{
  "n_experts": 16,
  "d_shared_expert": 0,
  "balance_loss": 0.00289,
  "init_std_router": 0.0273,
  "n_head": 5,
  "norm": "rmsnorm",
  "parallel_block": false,
  "init": "normal",
  "warmup_steps": 416,
  "seq_len": 256,
  "train_tokens": 331500000
}
Below are experts of layer 2 (counted from 0) of a mixture-of-experts language model. Rows are named router (the router's row for the expert), up (a neuron's input weights, with its number), down (a neuron's output weights, with its number) and show model dimensions 0-159. Each number is 128 + 24 x the weight over its row's rms, rounded and kept within 0 to 255.
Before each expert's rows: a language model's description of what the expert responds to; "raises" lists some tokens whose logits its average output raises strongly, later layers aside. This comes from a sample of Wikipedia text that the model never trained on.

# expert 7
Mid-word pieces, such/due
raises: " zone:", " (DST):", " footballer", " Died:"
router [107 135 146 104 137 157 153 105 125 123 140 152 178 108  99 110 114 148  84 101 137 151 100 169 106 129  90 131 170 166 129 104 106 110 130 112 114 155 104 131 135 180 148 163 140 154 130 138  92 108 150 131 120  97 150 148 153 102  93 150 151  88 131 153 164  94 139 104  87 130 176 146 149 134 164  97 122  96 156 135 101 123 141  81 131 139 104 132 151 124 142 140 148 117 153 151  99  93 127 181 146 118 103 143 141 163 161 144 165 122 151 133 144 118 108 108 146 137 166 149 124 155  99 158 133 163 160 107 157 130 110 133 120 118 151  91 108  95 121 136 129 148 160 138 143 132 127 180 141 103 133 124 173 153 166 138 115 133 128 165]
up5 [132 123 129 124 155 134 135 117 134 144 105 133 138 139 132 113 112 131 109 116  99 178 107 105  72 131 149 134 156  93 139 104  84 120 114  93 110 117 152  92 113 135 125 161 129 144 153 127 105 155 152 107 123 126 168 109 164 136  69 137 133 133 156 156 115 140 135 149 124 126 113 108 101 153  95  78 163 118 137 116 141  84 170 120 161 138 159 156 108 140  92 149 110 102 164 147  85 145 103 122 142 137 126 198 144 134 174 126 166 151  92 118  73 170  78 133 117 161 127 126 117 165  93 164  96 129 126 108 151 104 141 116 122 131 111 104 108 139  94 130  93 136 102 145 147 152 140 141 144 115 130 133 139 156 148 135 109 132 108 173]
down5 [100 113 114 119 119 110 137  94 110 144 162 157 133 152 189 156 150  85 117 131 121 114 112 113 138  96 117 145 122 152 119 134 182  92 120 105 123 112 154 103 131  92  75 117 137 128 143 111 134 124 108 151 153 153 158 161 140 111 106 104 136 105 140 147 114 153  83 123 190 142 122 115 125 141 149 120 102 100 131 128 115 161 102 122 115 134  69 146 159  60 148 151  70 121 132 118 132 122 137 143 122 131 147 191 135  89 114 123 119 130 161  86 124 162 160 157 111 130 143 117 132 114 122 118 151 142  79 157 138 147 109  92 176  98 143 148 150 125 132 126 177 163 152 140 118 117 119 145 135  99 113 142 133 130 107 120 140  97 157 129]
up6 [ 96 134 152 108 132 127 174 129 117 113 180 122 157 122 118 148 102 171 124  68 117 150 113 127 158 133 161 138 176 128 161  93 107 127 120 110 133 113 126 123 149 138 148 128 132  96 127 185 152 141 110  85 106 160 113 176 136  88 111 106 135 165 131 150 133 155 144 103 112 131 150 135 147 124 123 105 133 102 120 129 155 139 144 137 132 136 136 126  79 122 129 148 148 143 142 133 141  97 136 113 103 122  98 135 153 120 157 130 136 113 102 162 158 135 109  96 134 169 118 118 156 145 101 133  93 137 146 114 134 143  81 199 103 146  90 177  84 104 149 177 156 121 134 153 171 113  91 139 122 101 122 113 125 149 127 167 108 111 159 160]
down6 [ 81 107 121  91 117 124 149 131 151 171 146 130 141 145  90 146 126 104 131 120 133 153 130 140 104 116 132 112 129 129 119 133 102  99 115 136 162 146 145 143 142  71 138 109 163 108 153  92 118  94 138  87 175  78 166 135 117 113 120 125 136 137 132 119  80 150  88 126 191 120 109 164 118 112 122 128 173 106 110 119 123 136  93  92 160 117 112 143  83 107 135 182 116 147 107 118 132 100 112 106 156 157 156  88 112 128 123 156 115 129 158 103 137 119 134 161 110 127 116 163 161 150 116 107 125 100 105 147 137 113  86 130 123 118 146 116 146 122 118 187 151 111 126 139 129 151  95 122  93  74 141 120 167 131  79  98 138 122 154 109]
up7 [131 135 117 116 176 139 131  89 123 128 137  95 120  65 166  87 176  93 135 141 124 111 116 150 132  92 115 109 144 155 129 115 137 161 162  95 151 146 112 147  95 135 147 183 143 126 122 118  95 138 127 116 114 126 207 120 126 111 138 103 123 121 115 141 118 111 178 127 124  94 136 163 119 148 134 100 168 169 142 120 114 112 146 120 134 178 109 124 168 162  83 149 111 134 208 154  88 125 169 118 115 156  83 137 146 121 143 155 148 115 124 126 118 137 114 123 146 137 133 148 131 131 125 133 125 147 143  92 154 104 119 111 112  90 116 104 124 149 102 115 161 132  90 180 115 108 125 120 126 120 140 107 111 171 135 121 153 127 121 138]
down7 [153 103 161 153 164 153 100  89 121 120  95 174 155 143 154 116 142 114 115 109 147 122 156  92 159 129  94  98 101 112 106 121 136 126  78 108 109 103 114 138  95 127 147  88 136 131 137 128 123 170 141 135 120 121 131  75 101  95  98 119 159 169 135 138 149 121 118 132 157 164 136 139 149 191 183 126 121 120 110 105 119 145 120 140 105 147 153 155 103 145 168 137 112 131  88 160 158  99 135  96 129 121 143 138 148 122 108 109 141 105 124 149  85 154 138 128 108  99 129 107 112 126 141 130 107 139  88 151 101 121  96 124 136 104 143 105 111  93 150 102 149 154 161 116  88  97 136 110 155 133  90 112  99 149 108 124 137 131 139  52]
up8 [105  83 144 133 143 152 164 138 160  90 169 165 140 135 143 138 124 126 109 113 161 156 134 158 119 162 127 117 173 148 153  95 129 131 109 106 140 106 156 136  76 127 133 107 127 128 146 102 115 134 139 172 129 108 128  96 130  77 127 143 147 107 127 105 135 112  91 124 119 142 126 113  97 191 172 128 116  98 118 132 133 102 147 138 139 157 159 110 148 119 131 163 163 156 161 126  45 127 101 159 110 153 160 149 158 140 179 125 135 135 148 122 177 133 126 127 152 147 104 132 107 132 108 147 121 141 111 120 157 136 157 144 120 140 102 175 119 114 162 142 124  74 108 102  92 160 135 139 113 145 101 133 168 131 148 112 138 125 165 141]
down8 [124 106 151 105 118  98 164 115 132 107 128 113 130 122 138 122 160 147  85 143 139 127 135 126 106 133 111 153 100  95 131 120 166 163 142 167 119 105 100 117 124 117 110 146 146 200 138 111 138 124 143  90 166 119 156 127 174 164 114 145 108 170 139 124  94 119  94 164 157 155  95  86 144 131 143 104 134  95 126 143 190 131 117 154 123  91 160 139 137 144 191 156 116 108 151 135 129 112 129 143 120 116 122 147  92 151 141 129 111 115 119 154 133 147 114 159 101 171 130 156 152 144 161 113 134 119  84 134 130 128  63 143 131 140  96 131 128 104 164 141 100 109 112  70 139 174 122 113 126 158 119 128 145 128 125  90 105 147 102 101]
up9 [154 129 105 109 126 149 153  97 173  98 142 124 156 138 152 105 135 146 144 120 128 148  87 121 108 148 152 103  97 116 130 157 126 144 107 114 107 135 137 143  80  91 129 119 125 139 141 132 131 135 135  89 108  90 135 108 157 162  89 102 128 144  86 146 135 147 127  88 132 115 159 125 103 133 117 151 135 125 194 129 122  76 184 137 117 135 151 132 123 144 171 110 112 126 147 105 108 147  76 142 153 101 125 163 162 127 165 106 151 161 125 122 122 138 101 150 162 166 145 157 109 135 165 151  73 135 169 102 131 105 172 149 109 112 117 110 127 153 170 115 134  97 112 105 108 175 135 131 122 111 143 149 134 179 141 129  85 129  95 125]
down9 [110 118 123 101 136 115 107 120 161 138 128 167 100 121 176 100 121 128 143 154 165 118 131 147 162 144  78 125 139 112 148 131 137 123 102 108 138 181 111 146 128  93 123 105 152 125 120 115 186 120 132  90 114 161 143 103 161 118 105 135 105 112 129 121 133 133 139 110 229 121 123 129 163 156 123 148  98 135 122 136 131  88 147 136 120 119 101 123 128 162 177 126 113 120 109 139 108 150 160 156 148 110 132 147 143 107 116 128 147 108 151 154 159 116 144 151 141 144 121 123 161 146 109 108 167 170  80 138  51 168  73 139 102  91  95 128 130 144 127 133 151 149 133  93  93 143 107 113 119 125 162 115 120 109 126 121 137 145 143 135]

# expert 15
Noun suffixes, place nouns
raises: " Died:", " (DST):", " zone:"
router [120 131 138 102 133 158 150  98 120 127 147 146 178 115 103 115 122 145  89 103 136 145 100 168 104 130 101 130 169 167 125 106 105 111 129 110 115 152 100 134 131 184 142 152 145 149 143 131  92 106 149 127 116 102 148 156 149  99  89 154 161  95 135 151 182  98 145 102  85 124 168 163 151 132 166 117 118  95 152 129  97 130 141  67 127 145  82 146 159 126 149 135 141 124 146 152 102  94 131 186 140 120 106 138 134 155 168 151 167 111 156 130 143 111 111 116 142 143 174 156 135 150 107 157 129 161 153 108 151 111 123 132 122 116 153 101 109  99 113 136 133 138 159 140 134 120 135 172 149 114 132 123 172 151 173 130 114 128 122 157]
up6 [ 93 129 101  95 107 107 150 137 101  53 119 126 131 103  91 129 132 127 146 100 117 156  80 112 114 151 133 151 125 147 161 102 108 137 130 128 123 150 154  94 150 135 155 142 132  87 131 157 131 139 181  65 130 133 162 130 169 113 105 102 158 151 139  72 145 146 142 126 109 127 160 107 126  92 105 139 144 138 131 175 132 106 140 155 134 104 152 147 130 164 130 132  87 137 109 146 141 122 185 110 114 143  61 159 142 112 142 149 136 134 113 141 145 141 106  99 145 169 113 142 150 129  95 134 148 137 124 106 126 145 124 173 102 130 122 144 131 114 124 211 149 138 166 125 149 117 143 144 133 106 131 149 140 144 152  89 135 122 135 125]
down6 [112 134 129  90 124  93 121 142  69  99 127 128 154 120  55 120  97 107  98 101 134 113 137 130 137 142 142 103  99 137 128 126 150 135 154 116 106 132 105 105 132 114 109 129 141 131 199 122 101 144 156 133 150 126 142 153 132 151 143 105 150 158 126  75 100 136 135 113 144 117 130 126 113  90 119 144 155 149 107 156 138  84 113 118 141 121  88 121 127 128 164 149 122 148 132 133 131 106 122 123 114 160 115 121 106  97  95 141  86 157 130 138 138 136 171 143 101  96  97 128 114 126 139 107 157  98 100 182  97 126  69 120 123 125 142 104 109  98 133 199 150 158 156 110 157 127 115  95 101 142 118 120 119 197 107 136 157  94 144 124]
up7 [ 80 114 123 128 122 138 117 115 148  91  94 130 152 117 126 140 125 130 136 120 152 165 117 134  94 109 105  76 144 131 130 115 101 125 162 126 154 166 134 129 133 123 139 170 172 149 172 147 113 127 123  95  97  94 133 144 103 123 109 142 116  98 114 147 111 142 115  95 116 131 132 116 147 140 146 115 159 136 134 138 112 115 154 148  91 137 138 111 133 135 110 153 111  94 160 142  92 101 167 134 143 120  98 161 165 127 143 136 119 113 101 170 154 178 109 138 172 208 119 145 110 147  94 163 125 171 151  71 148 115 130 127 144 121 113  87  87 118  95 147 144 137 152 195 159 134 123 157 106 118 123 112 159 154 138 136 129  96 114 159]
down7 [120 145  81 167  92 113 115 142  94 122 132 121 105 125 110 110 146 122 115 113 170  88 116 103 147 145 149 133 116 141  97 135  99  93 124  96 112 146 106 175  79 119 147 124 132 170 148 157 124 130 143 156 127 123 129 126 120 135 118 148 117 130 111 103  97 106 142 153 193 143 143 103 135  99 136 132  75 113 138 143 189 171  96  98  57 147 133 156 152 152 150 146 141 158 160 133 100  87 122 117 158 104 125 149 145 142 155 110 144 110 133 101 167 145 124 176 135 126  99 136 107 157 127  98 139 142  94 129 128 108 122 131 119 137 133 103 109 135 122 164 110 168 141  73 120 121 124 124 159 177 165 132 167 125 128 131 131 108 109 114]
up8 [ 86  96 144 133 115 144 170 153 109  96  79 159 148 130 111  93 127 136  83 129 133 119  95 169 132 114 122 135 156 138 155 116 138 150  81 112 127 131 100 119 100 101 130 129 110  80  92  89 142  86 161 108  81 131 155 139 125 138 109 139 140 142 101 109 139 103 114 132 100 113 138 126 166 116 161 141 108 110 106 151 115 142 178 127 142 144 155 119 153 138 126 182 184 105 180 181 139  89 115 144 143 128 157 130 125 106 133 125 122 126 163 146 154  75 133 125 116 131 119 191 108 126 106 159 132 128 139 165 168 124 138 132 121 132 176 159 132  99 102 117 129 121 118 121  91 103 150 137 112 147  98 132 140 101 138 126 152 141 151 132]
down8 [104 116 134 106 121 100  86 136 145 127 178 115 120 146  85 144 119 134 152  80 118 143 146 103 108 126 157 146 152 125 124 143  97  94 124 121 113 107 132  97 121 123  87 112 125 137  98  83 104 124 129 149 141 107 102 120 152 165 120 126 140 159  54 144  89 119 151  94  82 122 122 161 152 151  99 142 141 151 127 124 112 123 100 138 140 136 140  77  61 111 101 143 111 151 113 125 118 104 120 154 132 136 154  84 109 123 107 135 198 141 125 114 122 117 131 141 140 136 121 156 106 158 149 172 150 111 140 153 148 111 109 145 148 148 129 108 145 141 128 144 116 140 122 102 135 168 124 116 110  89 173 148 123 134 123  75 134 200 142 136]
up9 [131  75  84 143 157 129 127 106 138  93 139 100 138 113 148 116 110 106 103 151 145 149  83 170 113 152 119 112 132  99  86 117  68 171 132 125 161 132 111 121  79 130 169 120 160 135 145 158 150 104 127 107 118 116 142  77 128 174 126 119 111 110 124 112 102 137 145 100 133 147 162  67 103 116 164 136 152 165 154 117 125  68 162 101 157 154 142 116 118 124 163 124 119 168 142 139 116 138 114 110 136 124 105 157 133 125 178 119 139 111 107 134 152 151 107 141 153 127 126 112 104 146 117 167  90 114 125 156 120 165 140 144 129 137 112 139 114 134 153 109 103 106 117 120 123 118 145 124 128 153 140 108 174 154 132 188 100 133  98 158]
down9 [111 107 137 126 157 133 122 147 138 129 111 148 118 119 162 127 126 146 124 136 165 129 143 143 133 174  93 149 137 153 100 110  71 120  94 111 119 121 110 162 116 105 161 153 131 156 111 129 167 114  73  90 136 101 144  90 139 145 144 123 128  97 156 103 105 130 133 174 205 124 113 117 173 120 125 147 170 144 107 132 141 146 107 139 105 129 124 107 150 105 150 144 124 148 124 136 158 105 119 133 134 144  92 186 159 121 105 110 120  76 130 134 158 129 135 167 161 174 107 174 153 148 115  97 163 130  98 162  80 147  89 117 127 168 130 139 139 119 142 102 130 140 129 116 118 140 115  76 103 139 143  97 148 133  92 106 113 116 114 111]
up10 [135  99  78  91 144 132 153 120  85 122 136 177 129 108 142 143 122 166 130 115 126 171 101 159 116 122 130 105 112 138 135 140 152 160 135 111 134 136 115 144 142 126 145 174 129 139  83 136 121 145 154 157 160 112 139 128 136 130 126 142 148 102  95 133 134 144 142  70 107 180 121 111  84 130 168 114 119 140 160 140 151  84 139  84 100 129 181 108 117 119 171 116 114 133 113 115 138 130 143 121 126  92 173 183 151 129 173 105  96 115 141 122 135 174 107 157 143 132 109 170  96 104 143 144 107 166 165 115 102 148  79 132 141 146 112 158 110 122  90 143 102 152 104 111 156 143  92  95 139 103 143 131 133 123 121 121 123  94 113 139]
down10 [143 151 128 150 121 118 122 123 135 128 122 144 119 119 153 102 157 113 166 119 144 115 115 135  91 128 136 100 132 136 131  86 176 120 132 131 120 152 158 129 164 123 184 149 118 163 122 120 171 146 126 112  92 117 136 136 150 125 113 153 128 143 116 137 131 141 142 117 168 164 121 138 140 130 125 150 107 117 152 106 146  69 173 139 103 161  96 130 132 145 203 122 124 123 105 135 104 127 135 130 134 132 156 154 153 130 164 112 127 110 158  83 151 150 129 122 125 128 113 163 120 115 174 160 138 105  83 130  92 128  38 140  96 104 162 118 130 139  86 151 124 146 160 128 118 130 155  91 115  76 175 145 112 149 106 157 120  91  98 135]

# expert 9
Conjunctions and determiners
raises: " (DST):", " attention", "Personal"
router [104 117 141 105 140 160 154 100 129 120 140 146 177 112  93 109 122 145  92 105 138 151  98 167 100 125 102 125 173 169 127  96 109 117 130 113 115 146  98 139 129 173 146 162 147 148 139 140  91 108 151 127 122  98 145 144 152 103  95 154 157  89 141 146 169 104 143  97  76 127 172 151 159 135 173 103 120  98 162 132 105 130 141  80 130 139  99 133 145 121 143 139 141 132 147 153  99  91 126 183 143 116 101 145 135 169 163 142 156 118 158 131 143 123 115 102 153 135 165 153 125 156  98 155 133 160 150 111 155 132 110 140 125 122 149 103  93 105 122 119 123 146 162 140 141 124 130 170 151 113 134 125 171 161 170 133 110 131 131 172]
up4 [169 187 150 159 124 133 151 138 122 147 100 151 126 129 112 126 143 125 111 134 104 118  83 129 124 131 118 178 135  86 108  97 126  94 128 155 129 154 160 173 148 145 106 139 102 125 131 121 140 135  81 160 139 104 147 134 124 133 102 132 136 169 141 157 147 145 142 175 123 125 121 155 139 125 129  79 119 167 125 147  94 129 132 131 121 131 158 129 102 165 173 131 114 171 120 135  99  95 113 123 116 174 106 123 120 140 125 124 146 136 178 173  95  91 135 131  93  99 154 146 163 170 126 127 137 117 144 140  83 121 140 135 143 139 117  54 168 141 121  88 125 147 138 153 104 139 132 133 148  72 136 137 134 157 116 104  71 132 138 122]
down4 [140 138 111 124 117 133 154 118 131 136 129 115 132 116 129 114 122 153 126 166 112 148 115 109 127 126 126 155 126 128 134 171  96 135 112 147 143  99 135 102 136 129 120 124 119 105 106 125 142 118 116 153 103 128 128 143 141 101 137 134 121 115 113 123 137 111 121 119   0 118 129 111 120 133 126 101 123 131 172 134 132 123 154 117 138 113 127 121 111  95  75 130 137 140 140 122 136  93 156 137 116 141 138  97 126 123 165 139 131 146 126 124 136 115 116  85 126 134 150 139  86 161  76 152 126 140 188  93 198  94 207 135 127 157 134 144 121 116 148 109 127  80 114 145 137 127 139 144 134 112 143 150 135 124 160 129 119 133 127 113]
up5 [134  86 113 104 119 142 136  98 125 142 103 187 164  76 128 124 106 157  99 102  81 147 133 163 113 135 112 120 132 128 147 134  96 127  90  82 117 150  90  91 136 161 112 134 114 163 128 161  91 160 130 131 141 104 131 109 148  86  81 122 119 122  94 171 115 141 138  81 108 135 178 164 115 143 114 103 145 130 163 118  97 116 155  85 119 168 114 113 151 145 109 141 133 117 141 171 104 151 117 122 131 142 124 187 154 142 133 116 128 139 128 136  97 144 117 126 110 129 121 142 128 123 115 178 118 137 166 122 167 127 120 146 104 102 130 131 128  84 102 176 125 156 121 121 161 125  88 120 110 132 149 138 137 144 157 103  81 115 115 149]
down5 [115 136 121 133 127 102 128 117 158 119 138 143 102 114 150 150  87 104 155 136 120 138 105  90 150 116 130 128 122 113 131 146 150  70 128 114 155 179 112 109 147 164 127 127 155 136 155 154 101 141 126 154 133  93 113 112 157 167 149 160 162 105 144 106 122 145  99 120 164 128 114 134 117 149 143 163 119 148 136 127 128 138  93 109  70 115  85 139 155 118 128 135 113 133 158  99 115  98  90 158 120 143 122  83 148 127 118 125 131 113 125 118 128 156 156 154 129 156  78 142 118 108 148 107 137 123  79 178 111 149  50 129 112  60 105  95 160 121 159 137 141 159 135 108 113 110 122 153 169 118 126 129 132 163 163 123 155 113 169 157]
up6 [102 155 129  59 138 130 173 115 152 119 134 133  91 121 104 162  82 115 116  56  83 127 115 116 123 112 150 150 151 125 151  96  95 108 128 138 164 129 147 142 170 120 166 140 140 110 131 138 129 171 118 123 111 116 121 136 116  72  81 109 163 113 169 136 126 137 163 125 153 108 144 115 130 118 135 131 175 122 147 140 151 114 151 125 117 127 148 146 112  99 111 105 119 146 102 131  99 148 179  98 125 113 109 144 127  96 181 142 159 105 147 147 165 157 124 158 160 123 136  91 148 150 124 123 124 133 165 107 150  97 123 146 120 130 172 116 104 159 156 160 166 155 130 124 157 147 149 147 137 141  97 108 163 119 136 141 136 139 165 143]
down6 [158  91 141 109 139 135 129 153 124 111 161  97 131 108 113 128 120 136 153  94 119 154 132 134 134 120 137 116 179 140 161 143 132 161 128  92 106 150 107 155 125 103 169 119 134 105 215 119 135 132 144 110 146 128 165 151  89  90 121  96  80 141 140 114 118 109 151 121 173 105 143 138 112 140 154 108 129 108 141 157 125  79 133 139 128 145 164 177 177 118 137 152 134 123 110 129 154 120 118  80  97 130 113 184 118 109  98 143 130 117 159 118 130 176 113 128 131  91 102 131 169 126  98 113 132 125 105 171 129 117  80 139  96 112 116 117 143 152 110 121 112 111 145 114 135 126  78 104  86 132 128 115 138 134 118 114 148  72 159 126]
up7 [114 124 103 141 183 167 124 109 124  90 135 117 116  90 124 125 159 120 151 107 124 132 125 136 120 133 116 153 124 140 110 175 105 105 143 125 102 131 147 129 130 148 145 162 102 109  94 101 109 208 172 103 107 140 188 144 136  87 122 123 119  98 156 106 144 128 154 104 121 122 166 136  96 146 123 122 128 132 125 146 139 100 140 146  99 165 154 111 159 175 110 124 114 125 180 172 108 106 176  95 139 121  59 169 130 111 144 166 142 128 112 134 112 160 119 154 107 182 139 139 148 108 101 139  93 115 148 104 136 117 132 107 173 103 119 114 111 122 103 130 117 173 123 165 136 133 162 107 147 127 147 101 113 126 140 131 145 126 122 122]
down7 [137 111 126 141 118 100  96 126  94  91 140 145 125 189  92 117 142 127 129  71 160 137 177  96 148  94  98 115 151  97 148 116 100 145 102  93  85 161 110 177 125 103 132 117 118 140 140 123 113 153 151 131 127 124  91 111 131 113 123 117 124 110  91 125  96 107 126 106 130 128 162 126 104 167 142 144  92 125 122 132 179 156  73 116 109 145 149 118 101 158 133 129 111  97 160 128  65 114 137 109  88 105  99 146 122 126  85 144 133 142 158 134 144 132 177 167 140 141 113 105 117  91 169 137 139 120  93 168 124 143 115 149 139 123 158 108 125 157 128 128 100 189 120 118  87 122 133 119 163 141 139 115 147 140 131 145 142 114 125 126]
up8 [105  80 159 136 113 105 136 153 122 128  83 161 225 147 124 115 121 156 133 106 158 113 117 108 116 153 122 123 121 136 141 116 122 128 144 124 115 108 105 136  56 142 113 118 130 100 137  57 129 163 137 145 112  92 134 114 102 124 104 146 116 128 129 101 126 103 143  99 116 144  99 119 127 150 159 150 141 120 148 125  88 139 141 120 121 115 116  80 171 130 124 175 151 132 122 130 147  91  86 160 118 117 112 180 141  98 172 154 138 108 117 135 133 116 112 111 106 135 128 183  97 158  87 131 107 150 131 144 160 120 166 113 114 149 135  94 105 116 138 136 129 134 169 107 109 161 178 121 123 122 125 151 157 133 137 118 131 155 139 145]
down8 [122 121 134 160 100 101 160 159 119 133 110 125 138 136 130  91  85 106 179 112 150 124 110 135  65 104 120 108 132  92 153 111 140 145 117 144 126 163 131 149 134 122 133 133 130 126 162  90 138  97 137 106 148 132 134 121 160 161 125 148 110 173  85 140 107 119 121 165 195 114 115 170 151 115  92 136 124 125 132 154 132 138 123 128 133  55 120 118 125 169 157 112 129 131 150 131 137 131 127 193 107 101 152 161 162 118 133 150 133 151 151 152 137 116 155 142 134 136 136 121 139 115 132 161  53 161  91 148 119 153 146 138 176 125 127 106 123 133 100 151 121 153 110 127 142 170 150 136 128 186 136 145 114 110  86 114 131 141  99 126]

# expert 13
Verb and word endings
raises: " (DST):", "z,", " upon", " Died:"
router [117 139 137 100 130 157 154 101 133 130 140 134 181 111 102 122 118 145  85 106 129 151 101 169 102 127  96 139 172 170 119 119 112 108 134 122 113 147 114 136 139 182 146 156 152 141 130 131  92 107 148 133 114  95 147 153 149 105  96 152 163 100 141 143 171  84 138 100  76 122 173 154 150 131 171 108 110  95 157 133 105 126 143  73 131 140  83 145 151 113 143 141 138 108 141 153 101  85 126 176 139 123 105 131 133 154 167 149 160 122 161 132 144 105 106 108 150 138 163 153 131 153  96 161 145 159 147 106 151 110 113 135 114 130 147  98 114 105 126 148 130 134 158 131 131 138 140 180 145 107 132 133 172 156 172 133 115 132 121 160]
up4 [178 161 127 168 160 117 154 130  95 126  88 198 119 160 113  97 134 138 122 102 161  82  96 117 134 134  87  98 123 103  91 107  79 150 115 112 154 156 122 131 100 140 144 134  81 130 126 162 142 125 100 137 166 126 149 115  91 152 112 106 122 128 124 156 165 178 126 147 134  88 119 147 126 139 112  84 150 126 125 119 107 130  95 154 120 121 117 143  93 142 158  94 136 169 144 144 130 165 161 140 127 154 146 127 127 141 106 120 138 121 133 127 101 120 125 124  66 117 178 128 154 151 137 113 125 112 151 139  95 156 157 114 163 114 165 129 141 120 134 101 118 148 104 132 131  86 126 113 124 102 159 143 109 128 109  80 110  93 104 135]
down4 [141 141 101 112 123 140 156 129 123 126 122 108 144 111 109 109 133 149 119 152 123 133 119 111 131 131 140 159 138 117 113 181 102 132 117 126 146 120 141 120 144 144  94 135 135  85 102 128 141 115 124 159 106 125 139 154 108 108 136 115 120 147 122 131 138 100 120 122   0 113 128 102 125 135 102 128 119 113 145 124 152 103 168 115 134 129 120 136 122 100  54 115 120 132 143 122 140 103 158 129 120 138 121  98 120 128 154 139 129 127 125 102 130 106 121  71 121 114 135 125 100 146  84 137 138 132 213  97 183 104 232 131 140 146 146 131 123 106 155 111 138 108 119 151 141 129 143 134 147 119 128 154 128 121 157 122 139 155 143 142]
up5 [123 132 146 141 136 147 120 134 151 119  98 145 155 170 112 116 109 150 125  92 110 132 119 168  99 115 133 150 126 117 143  52  44 141 106 112 128 179 121 125 123 132 156 128 121 146 163 122 116 118 169 134 124 135 125  85 151 120  71 143 111 102 157 136  93 117 112 123 109 173 118 115 127 121 123 127 127 164 165 113 134 111 107  87 123 134 128 138  94 120 133 136 129 157 168 105 137 134 116 125 125 117  74 176 136 131 168  99 176 145 116 178 122 177  89  93 132 149 150 103  93 154 134 167 132 144 122 137 146 123 162 141 110 134 138 115 111 120 123 133  95  92 117 163 135 142 123 142 126 115  97 136 168 134 151 127 108 131 101 172]
down5 [103 108 106 111 136 127 109 132 148 123 136 138  95  90 109 147 124 121 112 144 145 122 107 106 161 153 106 148 125 148 164 114 155 176 153 109 129 131 117  95 146 127 104 143 180 100  94 126 154 160 127 162 161 183 149 159 159 119 151  83  99 108 138 100 143 129 186 126 191 108 126 114 132 129 104 152 155 121 167 157 134 113 121 112 103 137 117 125 144 134 121 114 106 171 153 121 136 127 129 103 154  72 143 140 154 120  89 109 139 106 123 125 126 101 110 206 118 115 120 187 147  92 140 113 118 104 103 114 129 117 121 112 121 113 112 144 139 154  89 139 107 169 124 136 147 114 124 130 177 105 141  80 173 146 123 139 138 132 132 126]
up6 [104 152 116  72 120 148 164 111 138 132 173 136 139 125 133 135 124 140 114  90 129 142 110 122 147 139 115 111 142 137 184 110 118 153 135 124 131 143 157 122 148 154 121 164 122  92 134 154 134 189 156 123 116 114 136 131 133 111 122 140 176 125 125  88 115 132 107 116 119 162 194 153 144  96 143 158 133 113 132 185 130 105 102 125 126 116 115 128 124 142 134 118 149 164 113 143 130  96 172 136 102 103 124 150 110 169 152 123 116  97 140 143 152 151 111 109 108 161 135 160 137  93 129 107 113 161 137 143 139 144  96 193  88 160 125 185  89 146 147 166 150 138 141 131 161 142 131 120 131  94 117 116 157 170 145 127 167  92 178 146]
down6 [101 156 136 113 130 165 159 122  83 126 176 137 157 121  78 135 150 125 137 135 145 152 107 146 111 127 108 169 135 122 151 129 170 105 159 138 126 113 133 146 153  97 119 130 137 139 140  95 129 119 154 152 149 130 137 184 115 102 150 128 163 174 154  94  92 156 174 156 155 138 125 185 131 129  81  75 130 104  96 129 122 120 178 140  86 168 134 105 133 142 125 103 119 133 102 132 134 193 118  86 129 116 153 149 142 115 145 163 119 137 132 125 119  91 102 152 122 102 124 175 136 115 142 137 147 138  92 152 109  86 116 155 117  91 142 147  84 123 145 134 155 147 150 140 117 133 103  90 118 121 105 102 149 136 127 139 111  97 140 131]
up7 [131  94 116 117 161 124 114  92 117 111 174 112 124 126 155 142 127 121 159  88  96 104 129 110 129 110 112  92 132 151 112 152 151 142 147 102 111 116 119  90  96 142 143 152 107 149 139 105 114 189 134 138 100 134 133 142 154  91 112 188 130 111 108 109 106 141 118 138 140 148 159 157 115 146 145 118 158 102 149 122 140 106 137 171 120 146 176 114 112 120 115 152  99 150 185 113 107  96 153 119 152 121  61 131 167 142 139 149 125 130 101 113 105 154 107 133 156 182 150 135 115 137 135 125 104 143 147 109 149 104  90 130 138  98 124 129 111 137  85 159 108 121 142 191 151  96 147 104 162 122 134  70 147 119 104 104 112 158 145 121]
down7 [174 106 124 121 135 110 129 134  91  78 170 166 128 147 124 121 140 125 128  73 159  94  95 110 152 140 123 101 130 104 159 106 122 136 113  88 109 126 101 156  91 111 114 115 138 131 161 116  68 164 145 125 141 159 170  87 139 140 118 100 138 128  89 104  89 150 154 151 195 139 116 129 142 145 157 114 154 123 107 131 140 112 115 120  85 169 146 128 117 179 121 128 119 166 110 125 129 116 146  80 106  99 162 102 148 141 126 142 118 120 125 145 126 129 134 176 134 141 144 147 135 134 148  90  92 130 133 159 106 113  95 142 129 131 143 108 109 111  99  84 116 146 122  88 110 107 104 100 137 107  94 122 176 138 102 108 135 107 119 101]
up8 [104 103 152 163 144 131 149 131 137 116  92 108 199 135 116 118 122 152  73  91 130 126 106 153 104 141 131 164 113 113 139 123 127 153 131 114  80 154 107 122 113 109  88 106 142 156 169  92 118 120 107 115  85 132 139 141  97 116 101 141 136 116 122 172 129 110 142 120 120 157 116 143 100 137 131 122 123 131 132 126  98 127 226 142 124 112 113  70 103 122 119 126 125 108 105 102 104  69 120 120 129 128 160 137 143 139 145 175 184 109 157 121 158 137 105  96 140 147 128 135 112 130  96 110 135 147 126 123 159 159 138 130 134 110 115 105 152  97 113 103 152  91 158 135  99 148 119 160 139 132 185 142 123 110 143 147 124 160 112 105]
down8 [138  88 157 123 141 123 108 136 125 103 104 113 155 119 157 131 104 124 114 106 144 138 158 135  71 123 135 168 150 128 126 119 115 148 116 133 105 119  95 119 117 128 143 142 136 137 161 109 152 105 137 107 136  99 122  92 161 133 101 113  99 148 105 129  92 128 124 118 173 118 172 122 118  89 135 122 140 142  56 134 166 113 136 137 156 114  96  95 101 140 166 153 106 130 107 141 110 134 111 177 112 105 169 116 133 108  99 102 136 167 147 149 121 113 135 152 179 138 132 152 124 132  96 120 144 105 115 164 129  77 114 184 103 134 134 145 163 120 122  90 101 166 102 105 112 179 157 112 129 107 200 166 156 119 110 133 132 134 136  99]